config.toml
n_layer = 14
d_model = 256
n_experts = 32
experts_per_token = 4
d_expert = 128
d_shared_expert = 0
activation = "geglu"
moe_layers = [1, 2, 3, 4, 5, 6, 7, 8, 9, 10, 11, 12, 13]
router_score = "softmax"
normalize_top_k = false
routed_scale = 3.88
balance_loss = 0.0156
balance_bias = false
init_std_router = 0.00929
lr_router = 0.000537
n_head = 2
n_kv_head = 2
head_dim = 128
vocab_size = 2048
norm = "rmsnorm"
norm_place = "peri"
norm_eps = 1e-06
positions = "learned"
qk_norm = false
attn_scale = 0.0884
tie_embeddings = true
parallel_block = true
extras = ["capped logits"]
init = "uniform"
init_std_qkv = 0.0264
init_std_o = 0.00499
init_std_up = 0.0264
init_std_down = 0.00301
optimizer = "muon_variant"
lr = 0.00967
lr_mult_o = 1.65
lr_mult_down = 2.0
beta1 = 0.95
lr_head = 0.0181
grad_clip = 2.0
warmup_steps = 200
schedule = "wsd"
decay_fraction = 0.801
decay_shape = "cos"
final_lr_fraction = 0.02
batch_tokens = 262144
seq_len = 512
doc_mask = false
train_tokens = 852800000
steps = 3254
dataset = "wikipedia_en"
Below are experts of layer 7 (counted from 0) of a mixture-of-experts language model. Rows are named router (the router's row for the expert), gate (a neuron's input weights, with its number), up (a neuron's input weights, with its number) and show model dimensions 0-255. Each number is 128 + 24 x the weight over its row's rms, rounded and kept within 0 to 255. Numbers have three digits each.
Before each expert's rows: "gets" lists some tokens that make up at least twice as much of what it gets as of all text. This comes from a sample of Wikipedia text that the model never trained on. Tokens count by the router's weight.

# expert 6
gets: " ", " in", " C", "p", " P", "t"
router:167150113101121173103173097129144181186122123047154144139105125133143161080124159139129140174111133132127127121124101103121168135152151135141150073138130066116149127157114152111127113090106147150142150107083129125111144154160122140164148122165120113150142155075115114117144144138085168113124100120131110150126140150127104164131121137142111131102087117097100152147149135143144154129153128133153175152105116121140120105114100111128128149126118117126168159123113109111107135127098107087095163131137114138093144098099125107105113155128146118145142085091153133139122167161120123076125168121138120120108161154107167128139142153170144052144136138139103088083169123106138169128137142123098121137116137093103099170144132142138142106134115149168134162152114133153136138155099123
gate0:142098121104124096151108147102096121139172126115159097092131078117136119147187106142147164113141061114106120107165113150111174104172105150104150120101111080134098175130118119141135090133126106118141133149139121130110125123131116121122133118151138135139135147181130146135163125168119128136073157144096141165111109108121147113179154094160121126161116126126078121164172125149117154147101122169163126130124145082146133162120115098131118124125106126149127139093101135150157137133181121121124117105147140140102124124069155087123126116146128128163137096118125112098091093143165155098168128103138157116088150164144147132115114129129082077116111106144147104143129140129156172136115151096120146102139141092115125152135086097108094110142130133134124124149112157197084126148105124
up0:087136105135150081128137124156122109137114158128075139124118116159108137140130141123166092084176133113103095142150148124146140121150096147119121134125121158093117109099162107125106115145119127117141143131149141120163129147117132141140169127087140125132103129083114154122122154146096161136165158166148107156168126121122161175077157168127107129079150103156173164122116124091162107135121172121114116118162154112136138103071127126123166141080083123099138120109112134108138137155115156143159126111137110162101104147143150122131177097123114152092120115141146169085151100126128129178124153143095131162145115117093120141152144124121133151160108085150114129100139121128125092081093145146131156126163091152135114169093114121100110087126190158115123135145097112124134076154091107

# expert 20
gets: "y", "ry", "ck", "all", "ly", "son"
router:116134149127119143127095162113164120143152125143095143189131122106123109160128147150148142109122105145121106093115121145111176119134128109127107111116153172143139110105135118130153127127109113151183143150145173124127154117090108144101096098173143144148141104147102132155113096156151121159155117149113128111149124081142147089149125119128099107106129107158106141129108126178121137138108081092085078089119135109148112153122147147119144093137107114127110135102150116174164077112105113102099134122154147155116134135088149173140154161090157126119139114138089102107133122125159159114156153128125146136115154173149145155145149144138137180099139125100187104120111132125106147129168141130160117102136139186136124181135080132174194131115102106158133110164153144167121109108174121
gate0:159143183137114160149133159097140116153115118122139121175126124117157129150125153133189088119122150163130114157136171130083113137155157120162119163138086115121153114144150093126147152128118091105159152133142165127146106140157097117164119145143108119150155119128157153151124091178098125168118101120113107117135090115077149110107151101126102131164110097121137117155116151137076107179180121124114097132129108096142087132136118098142107109118132123149134081142150149135146151145160154120097098091134152129135121161106132145125138096136125134125136135122114150114118106089143141113177136095134124158121104116110152159114118136162083108119092168092121124128119114117095112121146141166105117147143106137143168102154122059112154132138065130172127141160106143121174131145097190
up0:127112131117133093143145119108145176142157118093129101146135121148088120145124146099165131136090105088105137131126048118143149107124150135115158131127129133130122141105112117094149103134130112139115104139118114133133141112125153180134111113162149122093127113127094135121160121153157119111089149120165175154140161124141138155169137152149173111105109155147139135121135159145122145138139117132074186130163101086130125134099144157112109135128095192100090119121116157121141128065091120144147136109140111129096125130137105094129172149136142101122131108119138119136150146143072105122113135156138150108120116144071122180135115114091159151170154168173129149138134121183138133132095117110128111130123097127120097160124079145153134126124149146099080097069147123163112166091099079

# expert 5
gets: ".", "re", " C", " ", " S", "c"
router:114133120133111176081166093137106114142091142134141156164107121166154129110127152087134146108103133123189115132167087175116122142077144106087079114092139119108113170156097150104142139110110112146140105133118098123129142077113125135147161122136109132107153135145159096154120128133137142147151141136124104100130151127155122143157113179130113117097097148107121157110120128152116128104108108162107103142165091170130164105141141127102147112126120107130153126106134138127106103112112120156114106155117151145101121152126131142079092118104114134093153103124134109144108138060154139126130177134145144142124111124155100087104160167129080134158147106145106092143157146137097127081152097088125128114118095159144086084108107132157094173099158120151094178144153171102134109106114114
gate0:135083090131120113085105163116144118103125068091108178112092140113150105130137150133123163118083122088148136104130133152151147141148105073173167143138127144139141130109131103086126129106146121115118092092092126119118125137140144152102134184123110136136111136141106148144133113128175191096112140178076134114146148094118100126110120123137099153101118143118110099153120115130116138078148118109112110158131126160147105157105110124126158093104146159128119118149110115154124133144108142123100114168141078100122099151131157110113122141102051101124148145108154151122150110136075119112122122119126164107143113092144144136113153150076142099119120186104132134060136106121149165133140140090123165163079125097132155129144137101143139146153117133150133156110168139097129146137140152
up0:146114108096110110116097100157128170168148134122158151115121161113128158146163119139140137139131100152147120151172109146134121140073139142115136097133122132118082141124149164138125131109093138109072089088105132102180121135157109110130112122141132130127144138138135126118166143129144093118154153113146143114102143125106148100145144167093128138105119143138139135135140163151119154152144113081091133174107070122117165158139140108094130172066129134123131113134155120117130116063143131169097082149112099096138115123173113133119124092102126130160146094086161139088139127142123135131126174184097151156126115120151139086139101145121137145130142118124121148084065112106137167127159158111122130141159123139158158154141104106085178147123089155150131141095157134159088135154151156